{"hidden_size": 320, "n_experts": 32, "d_shared_expert": 128, "moe_layers": [0, 1, 2, 3, 4, 5, 6, 7, 8, 9, 10, 11, 12, 13, 14, 15, 16, 17, 18, 19], "router_score": "softmax", "normalize_top_k": true, "routed_scale": 2.83, "vocab_size": 8192, "positions": "alibi", "attn_scale": 0.125, "init": "normal", "init_std_o": 0.00286, "warmup_steps": 444, "final_lr_fraction": 0.0}
Below are experts of layer 4 (counted from 0) of a mixture-of-experts language model. Rows are named router (the router's row for the expert), up (a neuron's input weights, with its number) and show model dimensions 80-159. Each number is 128 + 32 x the weight over its row's rms, rounded and kept within 0 to 255.
Before each expert's rows: "gets" lists some tokens that make up at least twice as much of what it gets as of all text. This comes from a sample of Wikipedia text that the model never trained on. Tokens count by the router's weight.

# expert 18
gets: " the", " a", " his", " its", "3", " their"
router [124  92  86  75 153 119  46 110 110 192  94 106 190  78 125 183 162 159 153 169 133 137 111 130 101 120 128 101 125 144  95 123  96 149 115 119 133 102 152 122 140 116 164 113  97  97 159 170  85 161 120 148 139 107 106 120  88 111  99 119  47  88 168 173 121 213 126 125 153 141 153 107 158 120 152 116 128 110 100 150]
up0 [107 137 162 114 152  98  73  98 156 133 122 167 141 101 185 112 131 128 120 144 158 110 157 125 153 171 179 100 129 156  73 144 147 148 166 160 132 143 122 163  97 131  90  76 164 174 137 130 109 143 136   3 153 137 108 127 141 197 206 162 200 128 134 146 122 201 139  96  50 125 125 135 115 123 103 112 196 106 133 137]
up1 [113  97 101 100 169 102 142 151 151  98 153 107 160 114  60 139  97 102 133 133 149  95 146 137 134 100 160  96 135  97 156 123 119 114 141 187 129 164 179 160 173 157 139 114 147 139 160 115 128 116 167 118 158 142  89  96 127  12 189 137 151  55 101 116 109 142 162 115 143 119 116 124 117 101 132 119 117  95 114 168]
up2 [ 43 125 133 119 117 162 132 136 137 147 141 131  86  96 184 109  85 111 113 142 151 157 195 125 170 163 137 114  98 176 138 101  84  81 120 163 103  89 163 104 164 163 132 154 103 155 103 146 132 141 122 172  62  91 146  96 139  95 171 110 197 131  86 189 155 120 159  98 121 109 151 109 126 164 178 113 127 165  82 115]
up3 [101 152 115 115 108 227 162 158 123  88 167 109 100 112  72 113 180 172 142 127 111  55 132 131 122 175 132 127 110 131 147 136 116 133 152 193  81  75 137 146 108 113 159 128 132 114 134 132 150 113 151 131 188 102 138 123 131 129 165 119 169 138 120 141 116 132 148 111 109 140 119 107 128  62 122 109 125 191 116 112]

# expert 28
gets: " the", " |", " of", "==", "===", " \""
router [127 140 112 101 121  55 176  91 132 152  70  69  44 119 142 167 105 156 122 115 132 109  77 108  80 143  86 147  87 141 149 134 109 118 129 113 172 154 152  71 133  93 134 162 116 115 141 119 141 203 194 122 182 143  75  93 156 144 147 142 150 147 133 130 151 130 147 126 130 117  77 141 153 128 103 152 143 139 106 126]
up0 [128 125 118 207 142 122 120 149  84  81 152 177 115 146 111 123 101 137 182 160 146 137 127 163  99 138 160 161 149 153 137 127 119 154 132 126 110 120  84 145 146 111  73 216 124 119 118 125  86 106 172  89 159 176 143 105 105  77 153 136  66 117  74  78 174 153 167  94 166 144 158  95 155 150 103 149 106 133 135 101]
up1 [125 121 121 128 131 139 145  84 160  64 159 159 128 155 118  96  73 206 138 125  86 145 129 131 122 131  74 154 145 187 124  77 111 131 177 158 112 115 139  75 144 108 131 140 199 144 183 175 179  80  66 112 186 127  69 151 112  74 123 146  70 125  95 160 140 142 153 120 126 129 164 125 169 127 117 147 178 183 106 102]
up2 [ 81 117 177 120 149 113 118  68 114 114 156 133 141 146 101 135 175 142 108 197 197 106 162 107 104  95 118 149 155  92 162 160 119 132  57 126 119 108 134 164 118 144 185  93 113  96 155 117  92 149 143 111 155 110 148 109 109 111 134 168 115 109 113 128 144 140 105 132  75 136 136 126 122 151 138 160 105  79  87 149]
up3 [ 93 152 115 174  88 134 133 147 154 142 113 150 159 193 168 125 155 170 163 193  97 124 148 127  85  89  58 115  87 128 163 121 116 124 120 127 122  89 112  93 120 118 110 152  96 112 113 123  57 140 144 121 184  93 142 176  83 111 131 216 127 148 100 127  92 142 166 135 148 181 141 192 133 141 130 127 166 114 102 135]

# expert 17
gets: " |", "\n", ";", "–", "le", "o"
router [175 133 118 164  90  78 147  88  72 167 120  75 123 130 103 143 101 157 166  89 140 150 118 144 165  85 114  97 106 153 110  84 130 177 129 165 144 140  76 127 146 100  85  83 136 155 111 147 105 104  87 127 174 112 118 123 185  76 179 158 152 141  97 208 172 159 115 185 173  71 111  89 129  97 110 170 142 105 117  97]
up0 [122 138 100 138 156 125 147 162  81 156  96 149 135 120 130 111  42 109 110  94  89 124  99  83 115 131 100 145 149 123 105 141 103 108 155 203 134 106 115 129 142 113 103 142 125 108 124  92 141 124 123 165  85 178  92  87 113  88 152 152 146  86 145 104 131 223 136 104 113 117 162 172  86 147 175 112  87 198 110 112]
up1 [ 73 173 110 160 120  93 151  69 116 108 124 138  89 162 116  58  78 113 123 143  77 143 163 112 157 130 151 147 145  81 146  83 138 126 183 195 104 109 135  91 110 174 129 125 152 141  98 129  84  92 107 120 118 143  58 169  82 156 125  72 122 129 173 159  78 106 113 129 120 134 118 114 141 110 120 166  88 190 164 103]
up2 [152 115 119 155 188 127 138  49 148 155 158 111 173 106 123 123 126 169 156 132  90 161 160 115 191  98 131  62 101  58  56 116 103  50 156 151 103 104 108 150 107 162  91 140 167  97 116  88 103 129 154 158 139 117 113 117 135  71 199 197 132 109 128 146 117 170 127 138 187 115 140 136 147 105 100  93 153 165 122 135]
up3 [129 111 116 167  78 177 159  82 107 123 134 150 118 124 127 112  81 117 151 160 182 140 199  88 181  99 116  89 165 127 114  79  88  96 121  79 140  78  90 128  93 193 114 162 102 121  98 139 111 136 107 112 142 128  93 123 102 113 171 180 139 134  75 152 160 151 161 138  62 112 168 127 103 163  82 171 156 153 106 161]

# expert 16
gets: ",", "),", "e", " and", ";", " was"
router [110 180  80 194 151 120  72 123 121  86  79 115 131 133 124  86  79 139 168 131 114 108 169 162  91 142 170 130 165  90 158 121 140  58  88 141 139  80 119 178 129 149 149 122  96 116  66 130  78 180 141 145 139 142 120 105 125 133 115 136 132 110 188 167  86 103 131 103 163  71 121 164 164 107 141 110 119 159 102 166]
up0 [150 134 120 177 112 136 146  82 109 131 103  68 121 107 120  98 102 147 100 165 125 142 118  99 177 152 126 125  87  84 179  82  70 156 158 180 100 149 140 100 123  98 110 166 180 165 122 149  63 151 148 109 168 102 163 144 141 124 118 150 101  98 116 192 188 113 167 144 117 156 182 154  94 129 132 143 138 120  86 100]
up1 [193 151 101 136  89 171 124 131 142 124 101  79 127 145 149 145 143 137 127  88 118 109  59  71 123 104 159 124 128 160 121 102 165 132 155 125  67 154 125  91 145 157 126 135 143  95 164  39 138 127 157 154 148 111  86  94 125 145 102 118 113 151 106 136 160 116 173 154 188  85 147 157 134  97 141  84 120 119 109 107]
up2 [124 161  87 157 127 147 137 135 154 109 160  88 154 152 109 100 139 131 167 104 162 124 135 113 108 110 142 120 125 172 119 174 132  90 136 114  71 102 134  96  58 118 110 111 156 107  90  94 175 127 119 199 134 180  29 117 170  72 139 184 154 131 165 133 103 182 119 162  75 104 132 131 152  97 180 110  83 181 128 110]
up3 [135 132 100 159 155  98 112 160  62 180 137 173 121 128 116 132  95 151 123 125 149 167 148 113 114 148 135 129 119 109 171 166 124 156  93 116 112 151  89 123 170 144  97 156 161 133 165 114 135 161 108 129  71  71 148 154  44 120 109 164 151  59  72  99 134 115 147 113  84  88 180 145  59 149 180  90  73 162  99 159]

# expert 29
gets: "9", "8", "7", "3", "6", "5"
router [105  70 132 212  79 191 134 129 129  92  89 110 126 120 130 163 152 105  79 124 101 196 113 150 127  94 116 113  97 156 173 116 112 103 127 134  78 134  77  97 141 155  96 135 152 105 117  68 150 134 142 171 158 161 171 107 154 127 178  85 114 124 108 136 165 135  94 133 159  98 153  87 135 113 153 123 102  51  97 153]
up0 [129  94 133 110 137 166 106 123 173 124 176  84 106  90 123 116 160 183 104 106 158 174  99  92 125 119 132 155 136 158  70  72 138  54  94 121 118 195 181 115 143 255 185 108 175  89  92  91 148 120 140 153 118 126  60 141  80 165 213 186 157 117 116 137  69 159 145 108 136 139 171 122 143 134 118  96 120  90 110 155]
up1 [114 150 167 122 130  97 136 124  90 122 170  84  81  84 174 131 132 130 132 140 145 120 155 140 123 132 113 110 128 166 139 143 152 185 164 156 111 195 136  61 162 137 120 200 149  88 146 143 125 163 157 141 163 112 100 122 166 154 137 101 155 164 114 137  99 100 136 128 115 124 125 149  80 133 158 106 110 114 159 140]
up2 [ 62 136 145 199 187  66 156  94 113 113  86 147 153 149 128 131 147 188 141  82 138  79 114 127 126 141  85 136 151 162 179 119 148  98 168 117 142 138 160 151 163 119 103  82 117 164 134 142 177  84 147 108 134 155 107 134 123 178 202 182 122  63 142 102 105  98 145 127 102 114 164 173 130 102 135 101  62 162 101  54]
up3 [112 133 127  84 114 119  94 130 134 104 148 139 158  97 116 100 106 141 159 158 120 141  87  81 110 131 116 113 102 154 105 181 112 137 172 131 135 177 171 160 134  77 172 145  75 126 112 134 125 179 184 141 124 142  73  96  64 131 111 124 114  84 104 184 164 119 185 144  77 120 110 115 123 153 146 120  95 118 101  87]

# expert 3
gets: "0", "9", "2", " was", " is", " ("
router [ 36  82 132 122 153 129 144 155  98 163 147 152  88 191 137 120 131  77 128 179 106 157 146  71 142 117 149 143  96  88  81 151 114 115 125  84 140 138 121 112 116 119 100 140 140 108 115 112 190 132 147 128 103 170 129 161 104 159  90 124 113 189 114 156 182 115 120  65 138 122 103 140  86 138 131 155 181  96  92  63]
up0 [140 137 156 165 125 167 143  90 129 118 127 123 126 150 126 121 184 120 149 145 141 129 184 132 115  80 138 115 139 136  95 170 157 170 199  93  58 117 152 130 113 129 144 129 110 184 119 125  78 134 181 146 155 130 111  52 146 147 104 101 102 133  51 106  86 177 154  97 108 100 120 198 145 162 140 137 146 138 119 182]
up1 [131 152 115 135 136 108 147  79 167 115  79 142 138 170 148 163 143 126 133 144 110 159  95  98 140 160  61 147  94 101 151  75 142 124 132 205  78 144 110 136 114  87 117  99 121 119  44 101 134  63 134 147 123 126  97 140 146 151 121 126 141 154 127 140  11 101 219 107 100  89 167  97 166 131 185  95 124 149 118 159]
up2 [145 161 151 121 134 121 153 118 129 116 114 102 179 160 124 120 155 187 135 157 135 130 136 119 194 108  96 173  98 143 197 120 197 132 148 186 123 132 113 140 105 129  92  86 152 105  66 133  97  79 150 101 190 106 117  84 159 122 164 135  98 163 155 120  36 118 213 159 173 146 119 117 189 136 136  95  74 132 193  86]
up3 [117 109 129 190 131 123 132  98 147 103 122 151 173 138 104  99 126 150 179  97 152 147 139 139 145 100 145 195  63 142 148 170 108 110 178 103 101 131 130 162 115  95  94 163 134 172 149 158  71 118 164  46 109 134  80 140 122 146 181  92 108 154 113 153 119 155 126 162 179 113 112 126 155  93  84 155 114 104 201 103]

# expert 9
gets: " in", "\n", " on", "|", " the", " In"
router [115  91 137 139 139 118 130 150  96 114 161 102 105  65  89 128 114  66 129 177 122 123  82 116 149 101 173 111  90 192  60 136 176 152 104 123 100 171 158 142  65 142  89 101 188 105  94 171 120 113 110  94 120 114 179 149 129 175 100 112 124 104 164 137 142 141 167 107 133 154  81 125 120 110 139 129 144 152 133 108]
up0 [143 138 163 110  82 108 137  92  92 149  51 171  74 143 192 123 126 163 163 135 138 104 145 152  99 153  96 145 148  13  76 127  89 104  89 152 140 123 169 142 163 102 153 118 129 155 185 131 126  91 106  91 163 113 158 117 154  91 178 150 150 119 107 129  97 187  86  99 136 147 115 138 130 178  50 124 146 126 127 133]
up1 [ 89 158 109 146 113 157 137 151 139 161 175 128 126 161 182 114 117 149 110 117 162 150 130  53 120  53 153 130  74 132 102 100 102  98 123 106 175 127  66  92 104  82  99 144 117 103 102 119 102 125 126 157 130 133 125 145 128 176 165 130 148 186 148 141 139 125  90  97 143  57 132 108 114 134 142  87 154 110 115 106]
up2 [136 141 178 151 110  94 125 193  98 106 136 112 140 148 104 103 105 165 162  88 161 179 125 121 132  70  98 128 101 145 143  88 121 114 115 113 168  95  96  74 101  57 132 110 166 182 135 104  63 141  96  99 173  98  84  88 146 132 133 137 109 163 131 110 195 138 113 178 119 182 146 179 131 166 160 140 180 169  60 140]
up3 [117 164 102 108 178 152 120  81 109 157 144 100 124  99 177  98 149 119 123  51 167 144 136 161 124 122 102  96 146  45 152 117  93 165 131 110 135 147 121 102 210 139 148  98 108 105  92 143 117  90 123 168 145  85 136 155 112  93 176 111 171 142 103 144 134 130 123 119 123 127 131  96  93 132  89 137 111 142 129 155]

# expert 25
gets: ":", "-", "\n", " to", "|", " |"
router [154 117 124 107 157  81  85 173 146  95 104 107 127 124 154 165 171  94  97 118 125 109 114 106 138  85 172 124 183 127 187 127 128 121 164 147 146 160 182 121 143 185 126 169 106 133 130 131 103  67 105 119 196 133 141  62  88 192 114 100  77  72 167 145 141 177 130 133 108 119 126 107 144 118 163 139 169  84 142 134]
up0 [144  97 146 124 170 149 134 150 152 106 130 139 136  39 120 121  78  93 145 165 114 144 127  94 145 110 137  88 129 104 121 105 136 113 136 175 148 133 127 110 147  76  81 130 147 130 113 122 163 140 131 103 129 141 121 165 152 125 166 117 137 160 136 123  81 118 141 123 139 188 129  43 109 143  86 151 160 130 152 139]
up1 [110 147  79  88 179 148 108 172 128 165  98 115  90  74 116  97  92 115 103 130 132 138 157 141 123 128 118 161 121 113 162  93  73 130  79 106 121 168 129 120 142 149 151 115 146 138 151 104  51 154 110  89 107  90 141  71 100 135 189 159 151 107  93 122 103 103 110 193  85 121 132 164  94 100 125  66 137 135  84 106]
up2 [121 105 123 148 100 153 110 117 156 138  86 135 179 141 147 135 128 132 101 170  69  96 187  86 131 159 161 133 136 109 137 109 147 114 180 176 107 117  98  83 161  99 129 108 141 135 130 136 140 132  88 166 181  72  48  56 114  88 145  87 125 152 113 105 136 138 158 110 101  80 129 119 156 129 124 104 124 132 125 155]
up3 [163 185 103 180 160 145 124  56 135 119  67  58 121  99  97 119 165 104 135 188 131 176 193  72 113  90  68 119 112 181 185  88  76 102 189 173  99  90 123 106  84 131 112  94 133 140  52 115 128 150 111  65 126 144 137 134 100 114 161 148  66 141 124 128 120  98 115 144 100 107 157 122 164 165  39 148 160 156  82 188]

# expert 10
gets: "'", " |", " (", " of", ")", " in"
router [122 145 126 118 179 104 128 177 118 189 100 138 158 120  98  86 119 137 157 189 141 157 112 146 167 134 116  91 121 120 121  84 137  58 107  87 157 168  91  84 138 189 123 104 130 123  84  88 128 174 186  64 101 100 111 157 150 175 160 133 159 163 102 119  96 122 119 135 133 175 141 155 117 138 137 126 114 125 145  79]
up0 [120 147 117 155  97 138  76 135 126 103 182 122 132 175 100  85 162 179 160 148 154 123  96  92 136 112 109 119 106 129 105  85 128  64 174 129 100 141  66 104  77 185 141 135 125 125 135 101 136 140 171 120 184 153  64 112 119 118 141 117  98  93 141 116 121 173 188  93 114 130 167  99 113 137 102 110  95 123  91 132]
up1 [156 145  86 123 119  95  79  99 177 137 120  93  81 112 153 126 101 116 118 137 133 141 186  79 131 135  70 101 104 130 139 155  81 139 152 115 138 125 126  80 187 118 134 161 117 169 136 151 142 150 147 110 161 199 111  91 130 163 203 178 154 122 156 137 148 125 120 108 141 102 136 139 160 101  63 153  93 151  82 143]
up2 [105  80 124 150 129 202 103  45 128 134 127  77 155 121  99  86 140 175 152 102  73 201  91 104 120 138  84 134  79 100  74 125 138 120 169 107 106  96  89 138 144 127 142 150 131  78 101  69 124 108 152 117 117 128 123 111 137  98  98 148  96 137 186 124  99 125 159  83  69 144 126 116 160 116 109 155 165 148 156 113]
up3 [140 169 136 185 135 145  82 144 144 125  72 114 107 168 200 114 114 130 140 165 121 137 216 121 165 112  44 150 114 139 140  94  96 138 129 168 148 109 130 114 123 130  41 126 139 144 159 133 122 134  83  97 108 104  61  90 123 147 129 128 132 126  76 179  95 116 123 107 119 173 138 100 122  89 135 155  88 138  96 148]

# expert 7
gets: " ", " of", "3", " and", "5", "o"
router [174 119 113 105 181  74 145 140  98 161  89 116  89 121 128  96  94 164 172  84 155  88 152 137 108  92 106 139 136 125 146  93 156 147 105  80 120 143 173 193 180 133 105 155 121 135 145 144  56 130 139  56 136 107 117 178 153 151  94  93 180 175 106 177 157 163 151 128 135 131 132 133 175  77 100 170 114  98 112 114]
up0 [194 139  98 164 176 160 158 145  95 109 104 125  94  82 103 104 149 172 139 125 121 137 108  90 112 179 193  83 128 136 104 108  70 110 154 107 133 128 143 154 120 103 150  47 138  80 128 118 137 104  42 130 113 163 110 130 174 151 121 120 106 173 164  99 126  81 140 119  55 147 118 105 189  85 187  69 110 140 122 159]
up1 [ 99  91 114  97 166 104 116  84 146 124 114 145 116 132 175 132  80 103 119 150  67 139 142 108 113 150 159 177 131  98 167 107 124 112 137 128 141 137 125 144 169 146 160 132 118 137 155 148 152 129  52 173  97  83 110  75  97  59  91 159  78  94 111 150 110 126 142 132 112 117 128 112 135 103 118 160 130 152  62 188]
up2 [167 102 145  65 103 102 122 123 174 102 116  52 112  94 143  94 107 129 114 132 143  88 195  67 121 145 110  65 125 119 105 114  71 121 151 118  79 146 176 116 144 163 186 142 105  86 120 152 115  92 121 139 131  94 127  70 120 145  81  42 126  95  99 127 121 108 172 109 101  85 100 101 155 143 181 174  77 160  80 151]
up3 [109 117 161  81 169 142 100 167 167 120 152 122 129 151 148 151 209 224 140 136 211  98 168  50 146 158 161 125 152 128 130 118 148 136 110 155  86 117 154 138 117 164 142  77 140 107  70 132 115 100  87 170 140 106 134 156 157 144 144 101 118 143 116 139 119 160 160 142 110 151 101 124 154 121 137 151 121 135  95 174]

# expert 12
gets: " |", " the", "e", "3", " a", "|"
router [ 64  74 186 113 132 197  82 103 163  97  96 132 144 162 106 121  82 136 132 156 112  64 139  99 169 122 172 119  60 139 148 138 180 124 122 117 114 140 122 111 126 163 123  89 180 144 170  82 207 128 117 159 116 126 178  57  87 122 192 114 177 114 136 115 143  96 117 106  92 143  92  86 111 120  72  87 171 107 107 156]
up0 [134 148 146 138 116  68 151 121 124 136  96 141 129 131 177 114 124 152  97 159 139 123 157 161 115 140  28 108 126 164 176 161 115 118 186 175 160 128 194 153 103 100 118 171 172 146  86 101 145  40 153 146 133 171 123 133 158  87  85 141 141  94 125 151 130 156 173 117 108  74 117 114  83 174 176 125  76 173 104  85]
up1 [147 116 142 121 170 117 150 149 175  98 149 137  99 105  46 122 112 140 166 162 120 112 146 104 138  88 159 100 152 143 125 102 110 118 117 117 100 136  81 155 117 163 114 137 142 141 131 114 157 128 143 152  77  97 113 143 188  80 107 119 103 135 123  82 208 176 139 164 121 161 149  77 119 109 144 141  84 122 116  91]
up2 [132 149 129 166 130 110 170 155 121 167 118 137  96 184 132 104 165 181 130 135 115 162 158 103  81 119 133  99 124 157 193 131 100 133 185 116 128  86  79 116 131 126 148 158 127 176 113 115  67  71 170 101 130  84  96 136 127 162 109 145 159 163  51 101  93 145 134 148 132 103 112 134 128 148 113 130 120 142 194 111]
up3 [144  74 130 155 123 114 146  67 157 149 126  69 155 123 108 126 124 175 115 158 143 138 165  81 123 106  66  32 104 125  62  21 194  89  97 106  74  83 181 126 131 158 188 112 163 107  92 151  79  75 118 126 144 170 140 178 163  85 204 187 126 103 159 136 109 154 142 125 139  82  97 131 109 141 117 160 111 141 183 123]

# expert 30
gets: ",", " and", " that", "3", " who", " but"
router [193 174 134 125 105 185 180 129 131  88 144 139 120 140 107 160 143 169 132 115 156 180 134 148  85  50 109 142 141 131  93  84 147 149 123 150 135 175 146  95  99 101  94 142 107 108  82 167 110 137 187 123 152 148 146 148 163 111 129 184  99 129 112  95 121 154 118 110 166 134 132 115 138 166 118 104  88 145 117 180]
up0 [135  73 117 128 127 145  97 107 124 170 140 150 123 125 185 118 226 167 138 148 159 163 145 150 194 163  95 104 132 127 164 121 136 141 145 125  54 148 120  81 133 109 119 190 143 141  63 116 199 154 130 125 143 146  82 125 135 109 174  77  87 186 140 135 149  85 141 149 119 136 158 133 139 114 135 106  87 124  94 138]
up1 [146 131 129  94 151 118 121 152 129 122 158 116  80 179 147 150 178 170 128 155 123 156 118 101 134 118 110  96 148  54 122 129 151 104 138 143 130 146 102  41 141 146 100 148 115 205  77  90 120  69 200 151 137 163  61 138 120 135  66 129  75 251 108 155 153 144 152 163 108 152 126 134 185 136 114 151 135 122 162 103]
up2 [157  89 130 125  79 157 148 194  80  75 232  91 133 106 181  68 165 116 126 136 117 164 164 122 136 111  98 135  93 131 175 116 126 138 165 125 126 123 124 136 119 107 152 124 141 140  84 135 123 161 147 101 145 103 132  83 167 124  98 158 108 152  56 183 119 152 111 154 134 163 102 126 144 151 162 135  93 213 130 102]
up3 [176 149 113 142 120 147 133 100 176 104 141 165 155 182 179 101 137 129 171 155 161 124 255 147 102 153  77  96 121  70 113 145 118 161 140 127 115  76 137 185 126 125 158 141 168 170 109  87 104 115 101 108 145 109 115 173  86  76  87 119  76 209  84 116 147 218 134 154 115 161 156 123 156 107 130 170  81 166  98  69]

# expert 22
gets: " |", " John", " Robert", " he", " July", " August"
router [127 170  84  94 154 181 137 112  66 104 158  87 129  83 122 174 111  85 125 115 112 131 139 159 110 109 113 159 127  96 107 138 102 145 121 152 174 132 120 169 150 152  67 120 123 111 175  86 208 172 131  98 154 190  86 119 176  44 124 155  80 121 151 181 132 124  96 106 142 144 132 110  30 155 110 133  95 155 163 163]
up0 [105  99 159 134 140 165  64 162 148  89 126 116 101 138  99 113 175 125 124 172 129 100 136  88 162 135 133  83 112 127  97  18 150 129 120 138 136 206 108 157 131 214 130 131 107 185 141  75 136  72 139 102 112  85 166 102  99 101 196 135 125  71  96 104 116 119 178 107  88 187 135 107  60 147 115  81 138 131  93 145]
up1 [197 170 120 147 165 141  28 136 144 156  65 168 148 109 144 158 150 179 125 169 158 178 103  78 180  96 156 173 109 161  90  85  89  84 123 161 125 118 150 127 148 183 111 148 160 141 135 141 117  84 132  84 119 139 113 154  69 136 116 134  49 153 104 150  81 113 111  98 137 112 125 107 165  80 116 149 142  67 149 112]
up2 [ 82 107 108 102 151 123 121 146 177 159 120 105 153 150 124 168 120 152 122 170 165 145 116 115 171 115 114 123  57  98  86 176 111 139 118 159  92 118 109 122 141 132  81 171 149 134 124 121 109 122 203  81 141 154 129 144 137  96 163 125 108 107 130 148 152 168 186 115 123  58 134 161 127  75  80 135 178 142 128  73]
up3 [114 106 158 153  73 138 156 139 113  97  69 141 146 177  99 123 109 105 139 174 202  84 102 127 165 129  96  80 103 151 173 121 110 151 122 139 109  81 127 137  97 140 123 136 167 108  99 197 117 133 137 101 126 107 170 103 120 124 135 149 115 138 112 151 146 115 119 160  63 174 222  26 126 148 116 121 168 143 127 112]

# expert 1
gets: " ", "ed", "2", "ing", "d", "er"
router [111 136 133 114 120 122 123 189  82 195 104 156 145  98 126 127 155 103  92  88 172 174 117 160 144 142 149 149  71  89 144 121 142 165 143  78 111 138 135 141 115 103  83 204 136 138 127 157 124 165 173  71  92 101 170 176 116 188  87 151 159 146 103 167 125 124 130 108 124 139 122  53  98 117 132 165 113 123 120 122]
up0 [124 145  84 141 138 142 144 103 175 165 136 131 146 177 149 151 172  98 147 116  64 161 223 141  74 105  74 106  98 153 143 100  92 121 155 110 145 101 104 133 105 136 118  86 118 114 114 139  74 139 124 104  85 114  91 117 147 133 117 146 111 163  91 124 138  92 136 112  89 112 179 117 120 143 118 174 161 146 168 105]
up1 [142 180 186 145 113 204 129  87 151 100 171 146  90 123 114 121  87 208 102 150 133  92 133 152 133 139 146  68 126 161 144  93 185 101 205 157 135 142  48  85  99 146 133 132 129  88 124 106 174  76  88 122 139 137 134 133 116 146 182 147 156 142 126  62 101 152 155 148 174  77 156 144 147 116 121 137  97 177 102  91]
up2 [153 141 139 124 199 127 144 121 235 112 157 146 130 134 124 134 141 161 184 169 120 165 176  85 188 118 103 134 139 124  82 117 151  79 199 107  78  91 120 163 102 168  77  95  69 110 150  88 107 196 206 153 129 131 113 126 135 137 173 122 130 122 103 129 131 177 156  87 147 141 124 185 167 116  46 104 152  77 100 132]
up3 [167 171 125 101 126 119  97 121 111 157 126 107 112 150  94 123 138 181 116 113 114  81  98 143 110 113 171  82  75 143 140 101 170 132 171 110 157 106 143 142 121 119 157 192 134 161 123 125 143 100 159  96 150 103  66  41 115  35 146 149 113  30 139 169  98 154 157 165 109  86 122 103 141 120 184 151 133 113  81  89]

# expert 20
gets: ".", "\n", " as", ").", "8", " that"
router [115 166 175 169  97 142 178 132 104 151  91 150 150  81  86 180  66 109 130 131 112  95 144 150 106 124 127  75 108 109 111 147 120 113 158 164 138 118  93 118 113 130  92 117  57 160  89 149  63 116 103  83 142 127 142 164 131 139 121 116 119  72 144  95  62 137 128 152 119 115 151 111 109 155  98 102 193  92 197 182]
up0 [158 140 117 128  85 150 100 130 137  83 177 147 125 148 161 127 121  89  81 159 118 116 143 114 158 148 168 121  85 155 170 109 122 109  91 127 114 101 174 141 159  94 157 107 155 153 113 169 117 126  86 133  89 100 151 135 114 134 179  75 104 104  96 156  58 151 157 158 137 131 112  88 105 120 131  88 131 144 118 152]
up1 [ 97 160 138 124  82  85 114 125  58 115 148  91 136 156 151 107 120 160 135 170 156 181 112  84 175 130 129 117 149 107 113 129 221  82 120 158  84  90 108 177 184 172 161 140 140  47 139  64 143 115 155  91 153 151 130  87 170 121 104 102  98  92 171 195 182 139 147 131 133 142 165 150 120 116 120 111 122 196 125  88]
up2 [103  91 162 102  64  91 115 109 103 145  45 155  85 135 156  97 142 148 161 185 127 154 161 104 199 101 100 120  83 108  72  85  97  99 204 109 112 116 162 138 165 106  94 116 152 147 106  82 114 136 184 133 145 117 180 170  73 150 131 109 150  84  82 122  71 106 121 138 134 130 107 142  99 151 104 150  66 137 150  99]
up3 [143 143 131 119 115  94 102 102 225  55 146 108 134  99  83  75 136 147 156 144 140 109 169 113 156 144 128 112  99  88 158 120 115 128 160 124  94 100 142 155 113  90 139 137 190  70 150  97 131 105 102 157 162 148 118  98 136 134 143 141  86 128 113 113 241 168 173 113 153 168 143 146 192 121 181  87 123  92 152 118]

# expert 15
gets: " the", "s", "'", " The", " a", " A"
router [114  96 126  84 135 154 139 144 158 122 116 103 136 101 105 159 161 173 158 189  92 186 128 147 164 159 101 147 115  95 118 158 125 162 128 105 123  90 131  81 185  64 129  74 163 171 155 103 141  96 102 125 130 121 115 124 114 108  99 108 102 165 115 138  71 134 129  99 126 143 104 189 215  97 148 145 163  69 158 148]
up0 [146 133 183 145 127 193 120 111 182 102 161 168 164 150  87 125 178 170 142 115 133  99 107  60 104  81 132 126 105  97 104 129 170 114 198 116  98 130  68 140 104 149 144  98 143 149 149 101  91 143 157 172 181 107 138 119 134  51 155 154 120 168  75 140 125 179 146 115 124 147 172 124 176 149  79 136 133 193 143  76]
up1 [111 148 116 191 141 152 127 122 139 113 112 101 147 135 149 151  92 148 119 159 137  65 102  99 137  98 141 119 130 117 125 161 121  86 113 135  82 169 100  95  92 134 100 157 111  91  64  91  95 146 112  97 173 110  60 128  53 131 112 182 135 138 174  89 129  63 153 138  64 146 133 104 129 139  78  76 131 123 139  84]
up2 [ 96 138  92  80 131 147  89 150 154 118 190 132 114  95 100 120 117 107 111 123 160 119  97 144 102 131 120  78  89 106 157 101 154 145 142 126 152 109 149 129  99 136 183 179 127  82 113 121  70 151 134 151 160 123 165  95  81  70 162  92 137  37 191 142 124 176 128 141  85 128 122 134 146 112 162  91  65 197 132 117]
up3 [ 73 144  96 145  80 178  80 169 106 105 152 128 130 101 127  84  90 115 129 126 127  66 107 134 193 148 158 150 156 122 137  74 105  90 168 163 139 132 101 103 162 110 135 195 137  62 128 116 145  94 161  74  81 111 127 139  77 149 188 115 136 149 139  73  53  98 193 161 113  67 134 177 137 118 132 133 112 176  53  72]